{
  "n_layer": 13,
  "d_model": 320,
  "n_experts": 80,
  "experts_per_token": 8,
  "d_expert": 64,
  "d_shared_expert": 64,
  "activation": "swiglu",
  "moe_layers": [2, 3, 4, 5, 6, 7, 8, 9, 10, 11, 12],
  "router_score": "sigmoid",
  "normalize_top_k": true,
  "routed_scale": 1.0,
  "balance_loss": 0.00287,
  "balance_bias": true,
  "router_bias": true,
  "init_std_router": 0.00786,
  "lr_router": 0.00145,
  "n_head": 5,
  "n_kv_head": 1,
  "head_dim": 64,
  "vocab_size": 11272,
  "norm": "rmsnorm",
  "norm_place": "pre",
  "norm_eps": 1e-05,
  "positions": "learned+rope",
  "rope_base": 1740.0,
  "rope_fraction": 1.0,
  "qk_norm": false,
  "attn_scale": 0.125,
  "tie_embeddings": false,
  "parallel_block": true,
  "init": "normal",
  "init_std_qkv": 0.0307,
  "init_std_o": 0.00601,
  "init_std_up": 0.0307,
  "init_std_down": 0.00373,
  "optimizer": "cautious_adamw",
  "lr": 0.000829,
  "beta1": 0.9,
  "beta2": 0.95,
  "weight_decay": 0.051,
  "lr_head": 0.0131,
  "grad_clip": 0.5,
  "warmup_steps": 256,
  "schedule": "wsd",
  "decay_fraction": 1.0,
  "decay_shape": "linear",
  "final_lr_fraction": 0.1,
  "batch_tokens": 131072,
  "seq_len": 1024,
  "doc_mask": false,
  "train_tokens": 1816000000,
  "steps": 13855,
  "dataset": "wikipedia_en"
}
Below are experts of layer 6 (counted from 0) of a mixture-of-experts language model. Rows are named router (the router's row for the expert), gate (a neuron's input weights, with its number), up (a neuron's input weights, with its number), down (a neuron's output weights, with its number) and show model dimensions 64-95. Each number is 128 + 24 x the weight over its row's rms, rounded and kept within 0 to 255. Numbers have three digits each.
Before each expert's rows: a language model's description of what the expert responds to; "comes before" lists some tokens at least twice as common just after its tokens as in all text. This comes from a sample of Wikipedia text that the model never trained on. Tokens count by the router's weight.

# expert 25
What it handles: Infobox field structure
comes before: "| ", "- ", ": ", "N ", "= ", "by"
router:172117164108125111096107129143141115134151115146121132109125053129127094096164143096135069115064
gate0:137146138149133129143119163107117144149113099160145134095108127093118154120118128109126116096080
up0:142115107130102119105126139147119111132119148145164119134146087159089117115113136118103129159150
down0:170127155140145120125083139133148149084138129114109072122141117120149082129113159118113112106148
gate1:119124118176130096128149175101114115144164129114140132122120134157107130100147103168093135146102
up1:089136151144142119124128173124110141131156087158128116111145112137156144101118130088095108152128
down1:150106107124103141097092155131099159074159119120103152163149151138124127157117109090103128106125
gate2:122069100091136116144132127124145105102137120168151155156110114099128152129120131120133086142114
up2:145134111084108144151119087131127104130103116134108172129131110118085106125115142172071128108152
down2:100108135116144102169128156140121111117153179097123140120108098144111129172147076124137131117115
gate3:144157183131151135169164123129158133141128103140135167191148085149166130166118138155191089158101
up3:160138138121112114128169151126167135114093114146142144127184112144134157092113165135168100150089
down3:104148175154132095102086131147109092122141066128169160131138111122099157090099152121115133163123
gate4:122131131111158122117103135152142103115185121132116133126110135152104150153132121099123120127103
up4:121143149138088112106092161099176189096157134102165180148109115118160150137149103116078114153123
down4:133104146128132108122112128156125128102162118124184115142108081142110172125097167139126116141135
gate5:152130165147131138130163082091138128091164133145138152155095097151132136124134117158126106139114
up5:094168122141134125101154167098185150148105106127140114102120146141131072146151175115112139065134
down5:111119097098127063104111147117157121145081114136086114137098132085128135125136127109165079082155
gate6:106114095145134129150146146148126137117147160139124147124104148115152111120093128131163093118113
up6:140123159121122147149106103138110119097148109107156134158158172113135124128140124141151072106128
down6:159143110141057130145148154142104116162141109169121089081108111116128136142155099125092114169105
gate7:153100090105124158101112116107133112122178118154099134131141123126145090158106117116144133099110
up7:143116093127113124099155156146152109136140128144080120122098112151091139100161138110115105139097
down7:129097120157102137125149153161194107102104130154112108136172155141129131123114115128128126106121
gate8:176154113111141134078165116083167155216108130122081122136130127108097138130130138110138104108142
up8:130198147116140171129164103096147137177122129124129150135104137107147109132116104106135128120139
down8:143131127160136102165147134152100140138188106120153123184148162120102134147105124116125099130156
gate9:137124160134104120158146124119179118101132123130133154130093101123117134116138104112100155173159
up9:111101132125130165126111129145127121164119124141152103135187155159144148103141139173140138100138
down9:124134144138124163106131123110162147137158100147101110143103113076094116093105141133163168151164
gate10:154131131138152103145136122141123157105132104104113108073083145117088093143185163123120088115088
up10:121123128143108150120172126144139117131096123117148110161133157136141117138157109122139163076160
down10:154156094148186116119187177123105131102154147107148163127155114123154096097161110166112088136131
gate11:140121125131138109122134138131170157144152105127128147144115096121128147139152117106128133087101
up11:156158132113118153119147144110147130118097136126107139157121131138092152125139079113095122149168
down11:141108099130106188135145112177110158140097132107140145132120103095152111111083101163107158135131
gate12:119107178101148129149124181124132128143155067129147163141140112097144170120137108150172108129157
up12:157142138171146111153115094100142143117124104153079086160095152125116129099163118124155123134103
down12:081119106127124094129102091193095104121139112129133101130126128110147143180152118141095134109123
gate13:164156117105111107141140121101101095127145124127054152137087179114122129142161098081116117105137
up13:121114094101142133127092131083079125102104131130128125177137089137085148112170086133160072087154
down13:133130115122119117142136126109105110167146092159148139123170132135123122098163121079064150169129
gate14:142140139127122125131083110100135138105153129144143114087136127128089142096165121108156060111118
up14:108138121111157122135157133127130147121092130126103128142120127114192120086117110147162170198130
down14:098142117137096105100096131153140134132114145159145116118113141088156114092079151123127126126145
gate15:149124132131147119074157165114143108109125124099126124125106078141086109165155131126117079139131
up15:127105080104147121127175143129128109127116152100139117133105102112101094106153115090098140099157
down15:135113138139114118092185121091096157157101133176117139125122092179109112140096123129187113127133
gate16:096140149127156134135096118115146124114167123085094102145106130139112139123132114134167085116131
up16:130161167110132104119060145128125113129137104097109133159126111112154115118147165079137091121135
down16:119115141119111122141136120120101098115135110157113103136122104105122147113131118161119112107173
gate17:115118137128106104117152159120210139115110146130140139112119109121117160151142111114094173107124
up17:154103134105157124139145138110143117108106077152111091132108131095140151106123156116102104118159
down17:164126123169113123113123139148157125136136122146114126058076115177151122139164161120102159118148
gate18:161163098137134122145123148081150135153096099149131111117103082153159138097123091147100118136138
up18:121131120079110105154129155179127070099134098089149150163110155083146161136148113143131103080126
down18:129137109156070122111098141099128126130144095186121109165123117103118142142116106119116147174115
gate19:146135112079175099163098116149129097131140111129111108175143087098095168158151175138149100139128
up19:191097129137144132153169110156139114120112107161127135148123152139092115107155120131163134117140
down19:136152159146116120147157102166105114103149121074122121138090111163098147153138123145132135133151
gate20:103154161128128107102106152123160141153164117146130143110134143092149144118145102157148114157137
up20:131150134143142123149109127140102141093099160102095115105105151108186143129115138120167073122109
down20:125098112115094131106116109154136086126156103150202149107127118110131146131117095058157169099144
gate21:134113113123153137134130105116136182130163102117128103161138094107072115102091140130184129113145
up21:104106102151119145107181147171169127151121155128072129134115100123107084140152139140115149124143
down21:111137090127134122131134107093132147126114158112090141103161140147097109137143158109131141132120
gate22:168130130112138109136104138113112099132151119141135130099106084118099125114115123125105095149107
up22:088148137121139190144129121133104116120146118114192139174119128100123142151111175132109120117152
down22:118133126171116131139126143164124129133105139125113096084147206101102164127166120171145125126098
gate23:157126133111124126136131105139163119139127121168099098135125108219116087133143111085152143169128
up23:150154139118133129111098099086143102129142148121082089128111113132111154096101121070161081172151
down23:150121139125113127104142128133118132119154159078080132155116160135120122194125147123072162152151
gate24:127111115126138154129139130091133132181140105159117105109120133109117107170133090116116125163152
up24:168111125129151157134166116143116094136138121097158117151151100125087115141160095127147153109175
down24:130182135129179101158146101146162116105092162117157179118127123147065102116087125140132151131168
gate25:143109171116119139129114160119159130130131152142176134124143109129141134138148123141136145149128
up25:144130126092126157139161143114166160107139129150125153155144139115120079128157147098106112119109
down25:089103129136188148141136111109093150116126107110151101176136141093117130127108166121116157131099
gate26:122124115150118122155115115116128145130128090124130176105133086148166117104169116108122144116095
up26:162127124120148100183160102082158145138108122141101124107078101137161116145177084126117158101130
down26:185149144179110133147135122113096157101137115102121096149089090132093140140120121097136155094119
gate27:129159132133086104063097086084163155130145144131157154111130077119122109121126095116108117163128
up27:088121121125111131132069107097108138139173118096147174111151112129123110120133142135124131116139
down27:149126120144130116155125101135145125127103117094116125114104188106176170149155141165129084111136
gate28:118112143160104121131157169116117112155103136200115137153117085094107154102135118150140112181151
up28:121177164099126112127167158111134086171136126158132161123134106117108140146137153134116093091138
down28:145125145104108155151143121101143120099116154061141136123122109122139122149131149134094154160150
gate29:141130168128123154120117098145142153181161145125148137081138167087128134125165092066093117143125
up29:109092118161120127105143173155124125125081144125133130163098100117117137173084152170118135149166
down29:113119118110181149151146097163155109148176131120141171138136166127122168112144098126124124157112
gate30:150154137136135133154128130149140119084124151129127120112149115160134118087134136131131136088128
up30:109091120126109132125133115145139137110101134137161143156106143115079147134146148145102096135131
down30:116153157105163158140118106123140117162128158135125162136136121118141112117137134091167107160128
gate31:142126110160130135112134091154150136134121125130138122117133113162171076098081170112164144125133
up31:129089112115143139125101125096124113105135104156123101121137153128133135142146132132109089116140
down31:137125134092136102112113104110167105122100130083131073127135121130149116091102143097141071123155
gate32:093106117124111123133118115172170092159114116105131158132115106079111158115092171141096078139120
up32:140122119123113158106125166148154125172139132083125124075115127159172095095139089117161166097142
down32:185082109155152095157119156144122103131096181127170140134113117146183106111132124109123124129119
gate33:128099104097134136090112168124121192156103087117155122157157106131180123112106096098140107108137
up33:106107078088145127136117115106157128142096163143129122112165135119132153136107122142122128138133
down33:147134082170139145138108118111113124133123135134147152150095115116127134148157138127129111121167
gate34:131145128151114107066124134171115146110179118115139138127119102097144144153148152105142097064108
up34:136119125119125158156094121127107136161147082150132111108156131144125159096205151122169119123163
down34:166101129087127132192125113087109128121134134170130117134084123178124103095148128150185124163158
gate35:182091138120134147099113096150142109111118101140106183123147124159126102137141117158139145137134
up35:116108105149121107154115110120134151123134125157151096087137077135149149137147131118116135127112
down35:085128166111124149099106160126122136070113149114141121140115137123119130130112111108138108143110
gate36:125141123134145160091116119132163165166152125080166114144157082101144121130118123153157077113155
up36:121157130147125087159135102113157132137131151158139127141103148151135136127120138114122115131128
down36:136113105135120167157124123164074135143122142157185124168101123118113100144123172119095112125122
gate37:158144110124154144119111148107105174166147130143110104110152102125139154107110117084139103120149
up37:101137136131131093118146145112093120172106157157087109137167115083113145084152102081100100144123
down37:120130122098113162127143145121084134121136170135090143109166127100131120149086140119132154161091
gate38:146138135149119097058163104107129102140120135184147125141150099144127098127159127095070156145083
up38:099126157108145081104132128110156110077127133123096120155141107173134081096150111120105144153068
down38:170126123176135137143142128105173137150152156126133158109150109168171136123129128136128135085089
gate39:126102152135134142062123071140150101125134150113076178121146111135135076130139141111083121138179
up39:104144135122121126182106170102111105143159102086144141145150142143139103130056173128131081076127
down39:127151090122147170128091156119104136094133106128141103143158121090135145134079125140149129125149
gate40:105094096178140152119111104151120156131160112140174125133133072151137134087154128123136109176090
up40:138141132130116117106070069121117126155128118101117143140121141134113138125127158125126118148132
down40:134185111133160140133113158142165112136112105172133110146103103129114124124137125135132115121092
gate41:133093122134108108108166145102135135141122140160090129145124103110074133115121156148110115141131
up41:127109114104119127122158128098134128109107103154175068145126142160103145112134103123166129158134
down41:139125096110127130134107143129120112158162111121055114140129139138171131141131155078133134127124
gate42:135138147134120111096109132150112095073134113113143137126109112165163115147117124113146125059142
up42:147125127150152116130144135152131151096066117153085098102096128153080091116162117123137141144102
down42:132135162149129118134137118127100103074113099109131118116062137148097108138117163161125155155132
gate43:101131138133116148151174138152102148116124152129150155101126122137127125120140132147124143123112
up43:101154128122110105060139133130105148147153068083124114142132168080126156136137116156131124136131
down43:102136129128122158132108135141128124111130100125090099132112139116109160097183137113148135108120
gate44:151126133117095121163195126133111077144092130176121124102086125120135106132117127112158124167111
up44:148089096118118135135151121144129128113135079122112191113100113142080139102108091076084142199128
down44:117132146130118140130114134102110127138164099098091129164137107128112121159114147111105157102150
gate45:133082164101095150117167129151129081116188086105139188163121127116146123154149116156146103102110
up45:121131165110087108107133153119132145099137132128097113144079100156120149106112155123150129119125
down45:118154128141147133075121146152129129142132099092144121117194102147100131156165148140129126134121
gate46:132104101120139118136167142164153118113102168150091129130063113129132120143133109086092094155148
up46:144148105121139133120111099129115100151096122090112140137110173196182161157122110122119152146127
down46:145110106143126140093109128133174139154123115086146098101134161155057119124107137098163112149116
gate47:099111134143122143118096135099095139169137132112096135111171122124140151111128140099166165110118
up47:155130086089151109122129093157164112123100108123112107146130121085138105141108113124109139161136
down47:157132106117133123116103123124118129158108097098147103180109112100099140166128103151117143142100
gate48:199120143131137136150096121070144129133148106151113108157129156125138128135140138105122115172112
up48:167149154131101110131117150119119146124158112176072134133169150099154117122138096145133111161141
down48:171156153122080124099105097153140128132126127103149094119146118162128155129109143132111091151123
gate49:180110112129113096074134115133121115102123113211146163151139127108147094128143125117107117112116
up49:142145108125112127129156136152104168137134094130137120086152113128135101110118147144128125096112
down49:115148088136121116142151122118119100147132132141148090125102171112108142153085110129118147106137
gate50:134087164122104103124105173145149154122170129139147136112069126128094098124097117135139123151117
up50:104114168123096167112117153123188145100150156129114186101109111130116122119120153114103114152138
down50:080102152154119136150110102096180143072129137142124148134152108173117169081132130121092156167113
gate51:173141127170132156086093116145099146133157113101131135136191080136151159122115115097122115178103
up51:105114138097135131147124128165139132150082107122143085197080132138151137126118140156118141131116
down51:114163134162140088118113114137106130127172147189119110073130108141163101119114111145138132146117
gate52:139149122088174106147178108106110116129106113120115145132124153119117175125141077117158100113096
up52:144157163141137146084136122128122149130119142125111122118107152145131111084109128094135140134135
down52:106143141126189103118143134166160136131150120159104101158165098086151112186126123135138135175131
gate53:140156107134105100132116098140184093155111116082161172132145132148081173143190104138123124104111
up53:100113143137119171114102122139137138134155117139101142124163162116119132159105151108157157086111
down53:129145126152137135144113096179103156136090112126114125135119165119098132137123094142158145160130
gate54:118103128114125169096172140138127097118100154146133101149130104124084107109143144099106091094125
up54:145107133063132104123138148169145135150113139159129168122108127138163085144068170159123149160158
down54:108157151141118086142128108135109102119126105127129143137093146135094123121148110116137097099124
gate55:127089103115135110138119097098095115127143113133122138106112064138149107079109084137119089120106
up55:100160111138136108065128112124139159115131110149127118145151063151129114093124087125145122147128
down55:104175092130098096116114135156131118146103156109109128123132153131125126152115094126119128117136
gate56:188101142147107140108102147113107136109107129113139081133113089115117130093107179128117160120104
up56:098147140141132122153092143152114131125103161139120125124126058154113130097140169098105147170190
down56:143099156133062121118130164100126130103103155143181162127110148128142122100123110093124139144146
gate57:120094121124126085071092122162109150152149086117141148082163140134118119093090103173111085089138
up57:103109075099153135163141101135111063096151115109160119136100178133119148130173146085170154114112
down57:129138133102116119062122108156115128157152112137084110118148114144131093123110116126120094128119
gate58:175132118113095117081174108129112102107107109152117142122150140131115135151173141147125141145175
up58:137118134124151162098128107102182141108161112123156136068121129135147152125120142123115155121147
down58:161127139131112139140190105105098133101059134145128102153113154146082140169164121151117113144094
gate59:144117110127114147132125121125118100092114124140087064124126109174137123115117120099090131117109
up59:146130140144133108111106134144107141118130116125137119116139129088102126156143121135152128124175
down59:133128159173095132108130136117169125167143159157167127106111162130143139149163117127112190169140
gate60:162167116131120100122148115102139133161124132148115127128147109139119122118119134100130122127111
up60:136092124133125121160095128152153132115121173151114110120132110129100120105144118115114128195127
down60:131129117124135104145121155091066175118118110141104171122146128133178147115170141121156133123120
gate61:132146151130155092109137119101123143164055106148085180127143116122124118129153149117151111129152
up61:111094130132130101110107142071126165166088165130100161118109102133141149071154170124132121103141
down61:149145155112130104099162138149152093111137166072134140129127135114148161120107116176105139118115
gate62:121123151152137116157129094149118098087138112144106125150112119147144128126127128114129121106132
up62:142141107104159143114181133159095095156102101114148120123121125117091151138145117107131127099127
down62:106125139130148143114109107146142166101098116132148128144115137172154134109155108115146180119153
gate63:110100140119119114087140156155149117130140157149157145111121079061117092129109117136168091165135
up63:150157146136116141125144152115125142161164144106100128126152110157180112076128134162137098137126
down63:110139127118114151128117116082103089141117133157124119130113165135154138135134106117092152155120